{
  "moe_layers": [0, 1, 2, 3, 4, 5, 6, 7, 8, 9, 10],
  "routed_scale": 2.0,
  "norm": "rmsnorm"
}
Below are experts of layer 7 (counted from 0) of a mixture-of-experts language model. Rows are named router (the router's row for the expert), gate (a neuron's input weights, with its number), up (a neuron's input weights, with its number), down (a neuron's output weights, with its number) and show model dimensions 96-191. Each number is 128 + 32 x the weight over its row's rms, rounded and kept within 0 to 255. Numbers have three digits each.
Before each expert's rows: "gets" lists some tokens that make up at least twice as much of what it gets as of all text; "comes before" lists some tokens at least twice as common just after its tokens as in all text. This comes from a sample of Wikipedia text that the model never trained on. Tokens count by the router's weight.

# expert 12
gets: " ", "2", "1", " later", " January", " September"
comes before: "1", "2", " ", "0", "9", "8"
router:080162128098156126116128113099124168174124122153096161115093158224093127155137078111103099081153108133096187157063171162132106043120133065117071085130188105136131114152150153120123159172163123142152118180084138144117103109173133121158091116117136179205122151096196148184143092159140175175
gate10:098137114048073152162189101087028135144155154150135127135071103162125178144098167089079113121162154120104142082129107147121106150135118160171139144177056135173108091168098150127111120182141183116110160176135172111183100043183150129113126164175116123095129150108150117172133142153127125201
up10:074171165164096165108125145134141103123120134078102168138108149125158118166120163177137154124094111056106144085169207162098117142121166148187154123126171086130119121149183128120097121130135187094166178133118112165089090160122136156094148090163109118099175100121151062097109089105128129156
down10:182145140155136056150074147111104105130086072132128123128173192114088077095214104177141120057123131125129129110083144135165136099102069119166085094142128145094128099147137138165153137124128087133131108114115151133134119074115130208196095128084131150147163077103142154069204128144143159104
gate11:091086138151178146144151124115100108103084104137085155105159124147156162114094148135151210100150121083119188108085127146130145105130114080131092149114129105138097142137148123105198091156126183095118134103114091141141065050158097206162054128097163109099126122128097105157126146139126177129
up11:076142148163111123165138145140139159173146172162142148135088128082093225096160090116084086153097091126075143112131082158132143131095174128150185156167135050159133166169094176122079151120127102147138117135147075075118152161136150078108145091210134103114162144174142142056098130169105075115
down11:140117123105080179101080167102141148150100171166135164099087124164086113092114101111177166062152136167145153176119128174104147147169201110142117149066077161134117132167123105131097111127097079135099127136175061198148163155109146141173095099135066159157093070091068145043090085121164147163
gate12:136157100129160160122104109133096110183101130155133158107111149183222137109153116120112107086160155146118124192082107187075091155107085132110093140146124157149177108134111131070152140101145063159114169101103232178081085113181112117129117119085153131098142142086128102111151074129161152150
up12:105131092150143199198180168148151126149085126156151118126116118106117144096103144151104155139211081101115135129134190110080116191144170119112138127083127158114080193121132172155126136138134113189113094081092113152127153125169171157104143120168110072118126132108132113148144153079135089118
down12:145137138104122115108097096148086144153090098180136198140108161104108097122170168219143161085187117114106145142135068126163106135063131117114110142130139140167112171194168086101113169187105105101137131091189166105190094119181138126162102128155096125107079179137115176158162165147124167079
gate13:126118142138211124148125100118134109107112130151139172092125127170098103156141103112142111085145122104101108134163133155121147118127174113164107122097186065087146131144091157111107165147146113100118159047107180126160099129149081168126196116071141122161075085093129114154171107150225132077
up13:068093156128156118130097220101170147172167174083126112158156124159142162070122137136150119065126110142159091155136126059127155150063144134129106168086110068127153087065123166129179084144121120096138090064130097112184145081106066168181145090155126153095126153164099126159133144131081085137
down13:104103134128097088091076136140131178181142144139104115156090070188153135115182112109112057166142077123126099133123060165142175107106094147150130109110033175134201094184122109145140141120153129087099148132102154063139120154130170108102143071096178120124136132155105119159127137191121148117
gate14:084156172076125132130145125118179188113203193077160196123157100155065137148157117161141120095118081119091094153124125152164058194099148099171170168108114096170145161107079138165085133118071163158163113142082110133102076129143113146157073110116153161089142152142108126161108166130116107152
up14:141115172128095139134149135167117180050085142153137139189110167168115116085166167132160101185144102072110092152116162112120115077182128140125083130136117136184132103175125155137140066160131161148156184130168121132129109155094165148145123097090133132047116153107119066058115106151158097163
down14:101144142100145131124186127131105075152115100071187143075100103082115133165097158106148078073145132167151148132162196122188103070156150111106096124114152063160130092048165122119099128162147105149100156173138136124155148157118118113121128096082118134133186100094126071067177185201159117058
gate15:079089109088170131172130127138140165160123162083111144104139165188131129145121140147185112119112093190076089153082161098135069127100154027088092132164135048087119101146158142126172194146143163107119074133117098080159113121188109146138137143107102200161133144121112135127128107184069149116
up15:152157106147107126147120114086059137151070113164131153185164190122141108078146105162153132120151092126090131143133120161096114163179104139083090159149132106166160125144158126098065103085152128161165116127113139156126072069102133113098136104201161118076126132117129083114132138150122132174
down15:169100129167149114177133155159157106156088134142117100163114130173099136111066125133125081092136074098095144150159159109104109088148144105150062107133140099162080128105129160124167128128151102123167118134144167140180076108101088187163137120107038160129116084131118137174132153155145108166
gate16:092148131144106189131110089110110176149144070089083134132170094137093137165115158079143081112085106145103116151088180113174110130062186180153181088109073134128126138117136162057198100078139181143176184126121153130114163125081121156150134180057042137114130098141151139080056098112143143106
up16:082120127143082076065095139140104105203166154065097122111188082139076126113141132129150066095126072141126166116124150115150136135114067164115129165126116117131135075175111129119120077134106077084121149153161094177158148157165128165143164085132110121129168096189191091079091182116146107154
down16:099157080092072074106175139080097118131117145120147086128163234128148090114198143144135082104134126172140180141095081079133073110066135086114111105142092093110084105102126138137130134103095160084128134171150159096118129180137128133169152111138110064178133128151210127129107175166124180124
gate17:206122099044156124128145097086131135149145146138170059171078115172126142115138094148142129121144138093162156083183091135124077072135106119166161138115106142127139115111112107124138102118109084092116128183176167113123111158139075134129115131118114141181141104115113095189104084075107097102
up17:130132103157126113147112095128079123109103132098128133149164116119090161131115168167097111103156133134110209103135112118145081147168142166082132125168097103186181196177139141146158130135091160148153144107059123157169120168128135147115106149113166155118089176150032126124053108122132103162
down17:085104132139109157165160106093100122127117118136106093131129156127111127120164143110173179056143151160156085172099110110169100125087080153116102113150110134139123115141058133112147113132193170163103116124093148110135143173158153153136146129127143153088106114098131122100126191151085136129
gate18:103138098143209105123127118155175133098131141132150128152095100171182191158099069169099106134070169120080093110121132157122154112108079145096192099059093130097115205117122127201155133137125082120095113156096119155164087166163096117097085172131180142104087161138101127103097085118113135126
up18:205145068115125126112139115114138130144130113110137150072139117096152111132159155149142143110101119148130133138128103170160134082144149130099130151160138127153146101095136149134147101156100097116199129155128129207103180143078105123148117148143154149146122158083120146112140120114168107129
down18:145124109156118121128132124157154061181123070110122128136114141157151103094127102130050146090121129136122104137153137135093122095154141112067166116133186179154087141136178122098134137132184163129145168163062179073110168129068156149185098157130091184080146139145097190128105178181129130158
gate19:130065132107177073113156126113173128120151121150136104093126121148144097101097118139112118126226110121113127113131105127129125147094098137145123113142167171082154174093137124101130059074153183113110184099110119116085093110144098091134105141106092128138117158138209113122153097105198160180
up19:133164143130148129152126126086157132159147138153141150101140195169114111149106086124100078122159138207123156118142114117100137169189096137046077160132158191159072143143126154148079103170084107088122077103127159130156139156116139118107156105122119134211100155186218135128134112137107178135
down19:147151132161134172166113111134100109144143159083091107088188157163138084110103119084108144128099123168153120178104131150153107151100130105171121151121103144211119155153115090171169136176112174165136121172142100109160111116111111126120136136049104147110105114157155117082158153178161140136
gate20:152115083120118138186134062129173112130140125155201133115122102165114157121103130076191108139131151170134137106123129153134104116111129110200104160123116113148127177144149152155147097156102112155084102195140104087134079156129153115090131078052186169146140131104126154095156114146146173129
up20:174130159123088128204127111198144087154090173114110143103120161183106173124122142114158153149131103158186110152170157167131162128115139126106073164137151145127166139123166102132125077142072104068090080127109128058151188113134143153134125085115171168162089083125154151114159134192114137131
down20:104155213051078132117145124168107126119156115091114123107113126116125145171069121163142139152093116101108181114135202103170149079113122105092119069125121151152124128116104153140145144152178128141146145104084112205171142128104148109098085168087167060100114083113076127155155197131125117145
gate21:115098073164154094131165126172168118183110131076148178102134089149182139105093045133108090140125143152111160135140141101152154154141064174120183146128136198075175146168135100160138158133125149132157145089092143121153124160132217121119151116098104129149113111056128190140121128122050116141
up21:157129069121146164126165125143096150225105159117139130023086190156173126087125104178142152109092118118150084132190118128116134105118102102138099132138110162091110083131154090131120159158139106171172094182093100159143083117138181166119133059122107094127125031124045138112157080154137130135
down21:147128027125110129074121093164094114132138135110090126164061119165137089163142083165092149132116184129080154085109120101123078074110128126100142185078091144211127080151110079183156112060113102105098140146155083133156112092113124095112115146130118090163172111141104046166129092146135128144
gate22:146081078201163198194145149155169131115114154150130145108133163178113123115096172195121166164123145114127095132138124118091162142110135072124131092127057124087162192090130088164153109164124104116119097082159184182105124121123168165081151115186117088082071134094155146125165089093183130132
up22:136082069135087156116144066126142209134128121203132129059120135130188067114166085127151165140102198093143115166127138092104128117099146132158088094130137128108142123125155117131140191136152144109092125111135164062043076098172161125188188160119163116148058079117076195124178143154140182149
down22:106121092133141087133106150184125128094133077163154111147085092129089122146094195118101151079123181124173093149156117098136067064120070117116126170107185156150192095126160116129057147127092135162185132114140154141119119106132106060165082125117154115105131197125160168098085135180133111122
gate23:114174155147112167138151113082112125166227100164056141125098176195129118120110109141109146181064093088188141016142110165101145096167132149151160098095184092095160089174153124117126149122152096105091125098161139132101122113096110166092118112062135136187190136119150106141135143083099141139
up23:090152125168157112135061148092162135128085206122165114133150100146144207102111138103154136122149170131119122176074088127133128123142166135126181138167114173123080132056137130191089173172131119098146126172145073177113177074166094068123185169146089130114140119145105151078176134165139105093
down23:187058102131132146100057120144167073134106104100172159140038123114090138102077131116144104083078112124120100087139145108063160106185209106119157141225081113135078130152079152132140114150215152149127096110120140144085144103133129141179125131116098121115137136147151139169093152209164103135
gate24:019130145178119067094175143037151135102095165121166133136170143139171142143155123119155145111180131136084148179151068123094082142146161140126098126112117107173139080140098131104159134179126109133134172115129125096126185141130169124114141169135120185106154151147171140039131175165145132164
up24:141084122118115094149185143118155103103113068109177117138043090085101092097123156120116094099104164124136131106120150125123139182100111050145155168118142072130098138108121190170095130121070190117121112136123156065094105148190110084107089129060079152105162144093128130138113069080163074121
down24:133138131151079160110129108139114132130053110180107116096133173124111061043121129156091122136215102086110145112183141166159142132112124078162065150089113156092110085141116084106140145171061107117129123162106107129118105154086098123121134118091104128111155096141121150147117098127156182103

# expert 15
gets: "|", "-", " |", ":", " •", " /"
comes before: ":", " ", "=", " •", " Total", " Team"
router:146161152124177139136098134114113175124111122171102150155103106174103139101079118148116164107160082151091152153085141136140112053125120093063087097028162131126091170177112151108113172131199123173121142176120188155169127135119113140148109097103178148144114118073160143195159107107138174207
gate3:122119101190137136120096164110100101127140174150164119093125116173122214184077141165167125045110083133101099119139186110148131140097112185189125096074089114083140143130094130135167150098164194142095116086113186107148141101169071136154148106146117164128092073112150082161157164169133101172
up3:147129138087153084045143124095111113098138077136159131084139118115154078111092082142138131108071163117142147161131182105149065117140089082157098173114141093134118137108132104095091135104150107074125119132141126139135154127166131056142169118229131177115127122130106135092100163103141112091
down3:148147113135110189152199135076072122147091126121067096127134134111075115124134077170112141106125130180135183165123111140072090126090135195134186132125113125114102166123125157113094133082135115178143124096127086135072122129116147194146140150187127131106115122135160166148099099166117131180
gate4:148145188183131131111138164103142152106182077108145161184122184102095109072106149151135108178131098120106095171160074076162139135154129116072134109099124091177124118144115109101100147151189115118129162155175168127118105214093111153138125074113125112170092142130185147145171087108127066121
up4:117183150185151088093086167118142098104172127166111204130126145136167109130134132116126156148130118149073170085165107057116190117105110106136139094086115126132158125064158144110148128130176149090161146114120088112153140056158074153213138136114083158122082119141122058126154158124104112152
down4:108123118162079107135125167176127099126087107138163122132126118210182135161087163135119101127098113151157162152166084107152078178181120121132105175144173085159177130116125133193164094119131139114131120110199124041142124098156123120175127084143150079081121162150140093107128097185141111139
gate5:139132088202148042127127097192124140142105083152087165095107155116119093115124098129117112102141147107145151085124171155118094159085161153169123159106114121134192127145107027118163133145131108125165137110105200107190117142102123108128146103121131109143145125116166087164109103090158116138
up5:119073087145125165100068146123176102174121152071171130134132124137170150131136126156181126114127175170108106112134075134155124107153126135082197054162065120088104155133156143153178138104193152147122149082121139116049128146140169154109099121122120174103107110124139163097111114137113100147
down5:160167143156162178152085154116161105127129131086142138115173142155149151177140149075133110096099133140135127120136073134112072072084155172087095113131144144133146200135091140122097179136138184114122175115107082110094131130130134128097153165181099169124036142128093212142211112166160119157
gate6:107202159081143125110053105142168149105120150118151162132129145164098119149084134107116099162125192116137130109142173113152161158079129144129153154134153075158124146077130100131119189132121120158112168145134130094074104160126115114071194192050119140081023091168108117106077121120149150127
up6:126143180092106127120134142101166071102131099118148115083164162103089144158159195120149188154149170096111139162142128109120148126107139123106057131192184147136121104078167121159117082100099127090122113124166144193150158099157086132097053106131156128159154125191096154120149140090181111160
down6:123166057085135111118099120140123105129171111168131178135133155138166203088123118138124077153141102063117144081103099081144097120100135114086158083134119114082099133117162130106103143189124144158146146158127111152170171160106110124040096129151070156125156124124132035095155075099161189161
gate7:147160145128140075110158183124141115080067192124117138118071170178113151154142126119150158100153155191132151154173167138087099132130154152150056123117134104132105169165144140093038122108103083191159116124163134119164137141147175127139092049069117092109169148127157155075094116082122153175
up7:106093140108097158139211165152134097177137113075035174094099171114095113171125163060128130134136136111126140133139151123145161149126098131144102077137123099095124140070134147141090119127163087106149143100157114142160133127121141178141136139098087113124151109145127122151139201074111191122
down7:114160101179149177130138114104154178120117231125113111159119116085169122076142098145116085169165124138074136155115050148136112154144167159095125133117184100114116067187138124190114151171079153101149157096095132105117143134053134096165137048136123132139127134095072146200153146116126073137
gate8:148126124102121137086118099128107147106143119118072143124116146146164163078179105131132111060111162071118160171088095117141122044090124125093119100129139179151155107123046140087142080187160193084101155105135102155187140085144141143121063094139127142206124102103126068110109110149144141085
up8:111178131177134120117097136079059122088195198161179122146102128081102155125131092126120128136133100105148135128103067118127114115131170137079201104118161141113075123093107163089132126145132090129038128171126135121171128120061108133130112142172106123155195022116135142178159131164152137103
down8:143134102145069126117098159128125127122128140132143034087129138167117071104114149125150112153101105086127106100135139118151087097163207088126104125193170143121203086155076143132157110078145174129124091121146135130090104185131083074202097148150132121076164172173067181132152165141140126137
gate9:160080055102072135146093150171143126131108074159142111124135125103175127137166134159147157122136171136150153120083120142100101124169203123133120098204188134113134145104094140170137150157096083119123148139171100088142134076126146120097105068143114171111084119143095125170158125098152166129
up9:127146146139123073153108144109096091064145141125154085196066138090164162105071101104121152105187125101194068168144156136117110138134182114164118146104134120090124130114135134149155150097116129156138118208108090113094086171074095101171089161161142144110150199126117137135091120153155122100
down9:130144119149160117143126156211124131103146130145156141158127174169149181147152128112117148107106170114148126164127107169145112107092115137168066147139147130071109135114139139086100176150122090195127096131171153143141191155063092065084164107117156132104143097164129158106147092157123092082
gate10:144109143079138164131093142102158179112103155134129160156114161147129161092150142085111138143122061157163094108136109035120124131110107133218090144143112102104095096112144110132112134150183092156116121136117107128140093104162138104134126151137138157124111133181167126146140078123174175148
up10:120144091119141172070115135131153095103065090109187044151088070144112125096148109089126090103103156118150143120123175146111132119118153168080140120135120158143134140153102138100131161102113074134133128122163141161084082155130093152167085197114185204125114200145161093150115086154175135176
down10:150144133158133108185058090141112054071079136104155121142120120117175168078126110174122132114108194166186108155096173125124140116190114144171112130130096119139110087187169097170135135159127085180113168173098164204130119096087140161128145111091128154100155161153146155115132111083131121103
gate11:065140161136089147102098181103163153111156108144244130102045148124077132157157122116171157095167147096148129132152114107133119096124162174119147144082114157154093146053135135131113111136147152124120128122134118192102113148178102157153202148103160177169162111157110084192093130127111087135
up11:150179112105100149156078131164064123121156175100130102150091116130073137157110155154144125135170147100141119138146128143166132094163172149046128103109119168058099172124135078090063125101147148119193109188161150186126131117110129172141152130100105216156141105142138145148127102080085109123
down11:099140131165079168135096163211143116105153098117142101119095156157092138101121141131140122084156080151142166156175114136081143176155133099115124162163117151060168069090138099163132101105084154137150079126157160085133107145101089121170109100126171150181129097126040127128116123132130096134
gate12:152095148104154092091144187101166117187121137110123160115064129107109113200153125106161192142133158154125176115104088128128202143119132113088083120143191094108130151150079122208141116145060090171113090129140169081150117107136131151097061109064132139124114150100123112096155163128123187135
up12:088146115115154172119094115124122139078127139161148151170122098129080163087101151123163133157079082158153116103142119076148098155139150124145205152067092115089085151116121113143069109134081106076131125183166140107124117083116128140148128161096094106122132152184085132130151126158132156108
down12:172120148153187138170119131148145099128152104088084146114099123104086130146074118141152113108112143092126111119175164121044200100134119127156129140119098152181083101135094167150102148088140114167150108093173141175079145066086118121157151144148169131115128191150090149098098108192077131158
gate13:118136176106100135090088138103109135175148117160098155152161142158160167167137159053094128086111121196143141129175183118143145163177067133098093142117137064125133130104181114156076024096101192112098107085146123136148104132122146144044106164132127132128106163128181147088128129050096100094
up13:119167153091163135145176141131151153064103117090214102133168055135101090109146179135171109143181172142129134109148165147154119162135152073132127178105161104176127102075088135115117112125106140091115130136100166104108128150125112147149088221117155110107087180134094118116134145156178156169
down13:150159155153141128135118110108139163133103127113131146078127165121123150056112095106130090159169137092124118111133147089154123101124188130099114133106139147146135170124108150117114116090095077103144137189104125143118188068112158150158138082096124120164175154147166143122158104162164097192
gate14:160093146128097087129094156120081129121132135138081172071121123176166107144108132168126140118076106113118121165112119137167119126086057141099067146084109142175127074093118172162103079110137151136105109054128114178150107127119112135132144119188169114067110166133131116139100089178151127165
up14:115121117103106141156102146125102152177153093058114122089087133105142072137185158092148120191113057145134097168114178092103160095121120135089132106110130167163080127065204137107105082081198182141137107094068146128167118164114155109124161143083143191082158147161121169156141168134145054091
down14:109195161152165119109123144121170161136204150110137083150103118123115174128073102140098153176078184161146117152073120145118128126124158166114113137147140101117129164174134133169126155092134145163114170087118131112081100204116102121130103130129152143130131163134121110136123170075134166145
gate15:110124094134066122089112115111139110135129150116155137086149129142159134168114153110127175105173111098137094113158107161122107132110097099125115143100103146175133124111112143151111141118111135160118139128116067138165138115119148126144189134142099210154138033114094165169156167122085141105
up15:051085103086146190151099079104107105185092100161153179083107124153144142143075111167114158136157137133089101120136081174090129168127168115148138090084114193133168193104119106158102130135152157155111091183108121126121122089104139158131182137074110137154123074126094157141121133125125172088
down15:099078156089138131094154197184137087136135147152135056149116142108134192106088144047128093097135139134112142081149151139092172143093166146146096125109141145166146089164082157144125169092120105142154103171175182089141134150105123092100051180111159141113175123109072152128098174116107100099
gate16:053126181080150171084140190101058110140123050090179091148135083100133150118091134141154103073177096116158132150146175153163163090152128144078121106134084156124134131094140153140145128140145135139125082116087120201181164048115110162124095155114124158110076096104161070194133141154123115185
up16:195165110116132177139191111132128084127162099096098122163106120112131114118127118153132088126131118144107186149081135138126106181147131096145082158088085095107127132105146123138134115095075106150148129126129123176151126175144190129183136104151078155109172139171060126047099137132140115086
down16:159106135123160184131107154091130112122121131130196100098099079136190087192051118089127123149099192087136125173163148139130115103076133152125160124092145060136108117136084165135139110193127105090193094126068092102133164084125124154119146168113060191099138081122170131138122103196139145128
gate17:136092101133115107149107103175080093105153123109117123148131126148185119111118137123165121115071134129127168132130078131154093117125191149116175106160102129115130174135132082185128054194158114185142153124114119159126099144127111122107088079173161117151041139129086118120078110140193094141
up17:108185124137205127149133127095113132102157098176102134072164177064169077042139166114111095155123114185114139178131129107111096106088095133120142089097156142098151118155114081049127153138184097099161105080116169093071108078107138108174137155151113185162178109165141115122117094146120162150
down17:112152204135113147085183114114134081153164166074094088151159106143131113141071134110123095109061065054156115156152145142109081115095100080100146101109111123110115117089124094091150174211170076167072166089137098129149105156123144114089129115138022141164127048087116153136147122126136131133

# expert 13
gets: "\n", " ==", " ===", "=", " ====", " non"
comes before: "\n", "|", "-", "==", "The", "==="
router:083157101126175124131146127130130156144095152159109131130132171169136147096142094089100119126115091145092201163077128136098071045139170103113100099083156113118172139157132151077146167175181132134122147165127129150142090127136154091133093102105162164177154088087159186181170101130117150194
gate3:166096090183130160102066085126099106091100109141090155132098170150167085115123075187110117133110150081164148178127103092095151094114170138141094107094160155128145127076120077132112149202166172112181131179107093100101142117123071138152092046145081124186111115103069159107156095119103164126
up3:126110049133107081101110163146059080122072099102124083134086154174055131142120139140110145109146109063139122147147134097127109096221146122195137098076186097162167112085112091169094118098113097112111121138159178153180161092140141139089113131194143139142116101154179150148197097108148160102
down3:135119126124101113117103130104157109111168099134121102081103137159203151115125091095120156117133182139109091124082169116122168136132093166204177121121096143133165140120130145178079197160185181143097173094125204139123118121126139127117165105168107129031101119159081124078141098156125122125
gate4:197165120164194133124130134086159141131107072168107137137164153105123094116129159163074107104097116137101134194116160089119118111175119157138112152142160103134151060124136134153144148181100185121097123150115123088131165154087074114127141124055099150150137128124193132141178055079130161107
up4:153118115127104064122136132156122149081145078183120088145157119197134121145114132121103089175100168115194108110155184117088128100161096123159113113151123123134164068067083181207148132108104159133105107109106106150130160133102075142090153160096109120065112149104093110134175128151165113089
down4:130127130128130090130129168163148180111071069121204120161135122129165151153122075123128052084098215154147077127107169110121139145140174130160130126093123055140102122052053108154136097149128135103107121078097133114137086117124150120136121091119143134121108053186176116128163129136098128113
gate5:096135108161114118138116121113130108143148170126113151083078136109094154146115146110100140137176108121115101069137168148067165119123120091136102152168170109079147132133188198153140105156088105159125083128122205113157153086173170081132117117118162185147161174158166149136146110175108113168
up5:166137092119048151090152143136127122160155120131140133121120067170138195127108109130151141104100164178138103089115162175114149079183172134104095095111046140112052109139090128137069106123171188090138137124152086103119144129145125160031127105116126143170203110106113155182126113102082115113
down5:078148113110153119090132106089100140178123124109110108089011172124120168122105115171126137111123189137090092134164144156072144091121128169117163147088173074138087196125158087087114099127124126145135168085107131101121149167118106117185139147132154121126142101094142149170131170154142098124
gate6:064113097126138132148160181112147146074084097143160105158188132142065150125146154089138133169062035104101084099091097087140124117129098143190117135092088098088157154106166155207122161158111128152111132152147046151202097155064132122093153119096087168155147091120146143154146166130130158080
up6:096162095118126142131108203134088100142122157182135140186136137152117116141104190122170140132107147159129111149110100111154112143115148137074115119082136165152098090094106123181047155150122068173154114135151075089097116164122137096126102134143122088150129091117174182116178119147123128101
down6:116110167164117092174118118181071147133156154171098174136111100131118164143153108170198107109152119087109088123137128129146119150134191072115092101131117135160073150145097083174119108131129124119157142125118167101159109115111160110032127159182124140126138122132141054146112172105144109151
gate7:122154154125136129153155159113086090140123145133166163130115140114092102126175147129121122174177162108125165147135144126129121128150190134123105129127190143100102118131165151112082108159146165111161155157146160069102137141157097121124127127060161153129097095094144131140141119097215077179
up7:129124099148158116175132086124133155163150101123192098110104115125168176182140124155130097143133122139128096087117199127076134127153168192089147136096169088128149168122147156094134082138108191125134115137134164115133138146091165083134160147042230117148101146186131087066104105054149092161
down7:092101108046042125062165187119109121119154184153085173107118121058151134108116114098163114085128164139139146139150140119159127158129117094044128143158111184127182187158136087113182095146116066081142139133076164122128145100181111064106130127100113166116119122101117157080154151136136102144
gate8:108158145076178160130053185156067153159152131152104096182181100120131131122197149133093157122185125130124151118075093115145128156161097032115092129111153102078152162082132211139176116150109151159112103150077089118120133099149139129114103158120128092132112151082074114106116122133129063124
up8:088141075133139161179138102131144140117124153101119173165109157116148097127112101063133161118129100182132103118097148194140151098121063117078159050184093142106107066133121134122109113152141132117090108124128117174171156194126167075124093135155146078042165144127073088145117067082183153135
down8:131199082114163079096176161113127163126140142169101123187130066110142168137129183164128117128114085156138143084087098132154144148117142128138093108113146110158162209114125152093132161135120117180136115137113146110137131133122175097139170151134045127091149165123174136122116115111077174127
gate9:098137095162164143154089142128162040160159097122137099175122114129099175136053171099133134079103135129153093160184082123115167160149150155095166132089145136087092177132087106107103061125145200129099096114158142056086142126183141135116169141162166088133081180097082093133156076113123100083
up9:135163125103118171148139086129113120158096157058156171146087165077139103070102150092170095094102175133137082141172095114079147151133102097193178154111126092100136151112060164144140131123143155113159124156114084007128080140107100143145157160167092058122053154128089083137136111062124137112
down9:051126133142177135131126186170133115145142155118134156168146130105157123137117108124099078151147068147128119132186110146143149161147087114119136105109163151180153104092103122101102117075120097087097122116123156155149151107135147110131151102094119198111145157139124122176101158131041148033
gate10:122105094096185200153118109131220119132118132087086127114155066156097141131134102109148081098159108122170158102122129124134157112099124177147124091073083142109133087107147147154154163121098097096122113120113149113153066143127107179087154127129166141133115208109091085157143137111084109090
up10:126128135131117173146134179140160143150109086104171090172155099161108128103123142134109111129138164139150103132105108042171106142145188103179117149075200079155125149134034126146127031112144132137109128124118167095147129138067113107099173071150140110097113096080043144116192161130148075109
down10:091180135075145118167124127105101145139076097120116158094115127136151163096067142156097090142140103129149142118081094118140152105121109155129201115138134060114154067104165021136162152166174139101101141119164140137147162167160141131128060076176119086125174149127140109152157154168089135147
gate11:111123164113097102124098148092198188150063145157108139100109138177105094104083114089125139196132122125133144106087175094146111097137176106121125160176154107138089117189148095100144181132170098137149151140104110107114127131140095110166155191149172103118111157168099124139116124070081154167
up11:161105143121145122136110129151133121126119212106045158090085131137068113116154188136201162080147138175180124125100143129200130099125169155099198113147134184109147107165121080138124152179148094130133108168119185145095133154116103105134137138233111119167107121117106141141122142179092169163
down11:129186147109167113123098114096217169093115163070110111156144139160086061153121111177156085097114157101214097122156191130061109140103154114120138151144150184113146083105102120162131132129128106163144154138143124141115210193146122165131081100129151140158075140132103193143135173162106107113
gate12:097146169106114191155127191074110092144110094154116139117118095139140145112104112154137110082114116159169138137158141169171149156158145111078076135144153136110131114121173190083128128182116120130106085146104156201145113133163160092159054083126155131111141125093164103145147072118212119192
up12:156069071140111142117041140140181097120122122151074124147161143127135132148133115116104134137071114102121146146099168096181168097127183158186149123146118139180131082089160012156153128114109111153157118151124103105097180188065076124139118155090130123116173107080077088092150075075087122123
down12:123155114172161105093139126096138153107153083130170081153128149049115141082119084075150126139151173140176052088092105172162163111158105173053116180116147148150114131145134187113177121161087118085103109144142180155126087154166119161094159147138158140097098166124153140145140129165133130127
gate13:105175165101152136154143156074113135150144115086138172128153188133135126092178163139118123141155146118128190112143166102174152121118182140057107107065141165090167119123143179118165077159132132112092106196144114133136108135116157162120141139115130112147118132102156143109151095094120132129
up13:185128188112104161103070103103122161140120107080082123166156153096108145088140162155115138180168169101127091127156181097180155174135178169128171119098135079105187131132090140138121107126148130189134123143097129151095172130121098128124177124139062228197133106065105129134125143135103144108
down13:112112157105161174152139180140090117123122066153146137167130118159125094149144156084129137160116119134104125110139097127115198122146125101134124157125132123124113057132140110163131144130082087096111105185186110130220109143126109133149186124124114108082092120147088144116196150133146094143
gate14:161171046133187164148121205145128126162070090122164164185097102144123131142092175098162120114074116130143163143087129142128105096108169152105141113134102107157111166184109082138104134171175133124160138118140186160169162142082129125149149139129064092072137099148055130201131094070082113126
up14:144112140136175131177138114145165177174152076084083156108127121114163187110178143142131115091150145156104092095156158140133113177099078135138142194134098134126148171149136172105145126160060137111074116064114175099149118119130137149142130094110228088154088171124152047092116139093216051161
down14:155103115079120144152115105148123152061139149150058141164140105126149118131147100154104112226165149156124059159076138137135159078189113122146144125152127150140134128142106128136131171138175137126078147158141129109171153179167172170121162131085057153161076154129185184142140116163144108109
gate15:138113076098085124179158114132108086193080139135109138109108148130098162127115143144167078073120111191086164126118120104156111118083087161136135095124069144055120161149149153126136079181159174150101122147112117109149164157182191148131115111084097083178139127138120119110164145142130126079
up15:198080116161166124069121117075122135125124088148145049122121133092148165130109141200114153203182099079145132100130111144119083120212103138103117112184185126156114117125085116143198129130061141177058127104126075121147198136147116146155100136139168072153141155169191125078115155129176134120
down15:101112122127150159180154100180191083140080102060155116126048142150186180103128131123048142118045146131071197125176101154102145110188150148150109122150152115121119178107139131124092136160153078155151112101123150142139174153165114183139105167144134107171162119083078157153101094097104092138
gate16:149086145095149072057082145056131075134089096142135112099070164115117195134156122125115070083097102137085082187133072171119131129185119092136062099163100096166109056107106141131136145120084108138079067107098139160155096111110149107134105140201137151174163092172136146176164137144108164141
up16:129112110127136118136149131127179075138102111089169128158142153125144084150123159134207201099191069162119127133099185079096136114122105109156155178145140125138156133066128074164148182157158079125107143162133101204146043088156058066152135106153130154125114165117172166130136099164213177125
down16:161135087198085097165175128180108062102158156130145136109171126074117128094183075077123098170165134119196063109157074122151056180118111104152181132163114115130156088171138145212103133116130146109152088134160109112129149109154171112126178102127119112147101116122106124093166105140168138125
gate17:155117134108147159094113194148090133158131161154092103093165148152097147068120128028147054110137103107149150157133067101176126149024214156131125099164109218150134117162154161143102131114137112132126143095099130060173106128125135145134057146149148089120152160100160113145188129145138067138
up17:174129133155113139098174087145064087166109116051086106120121087090156110154119135104124126105190093089105148119113084103177104070147173148084170069156100160142142060143135106139123106159199199139154159132102128098099079193114184145094085134101109164189102142140166094134140127158101090114
down17:151171129141117119124156128146105104108116177088173109170134150147156165158180088149124118167127172146162071138095147116113188092163121114148092109153168103186157184100158128179129087069170091085120174121145069089123127136141073164065164152164148149079146118144084143108174103191141156152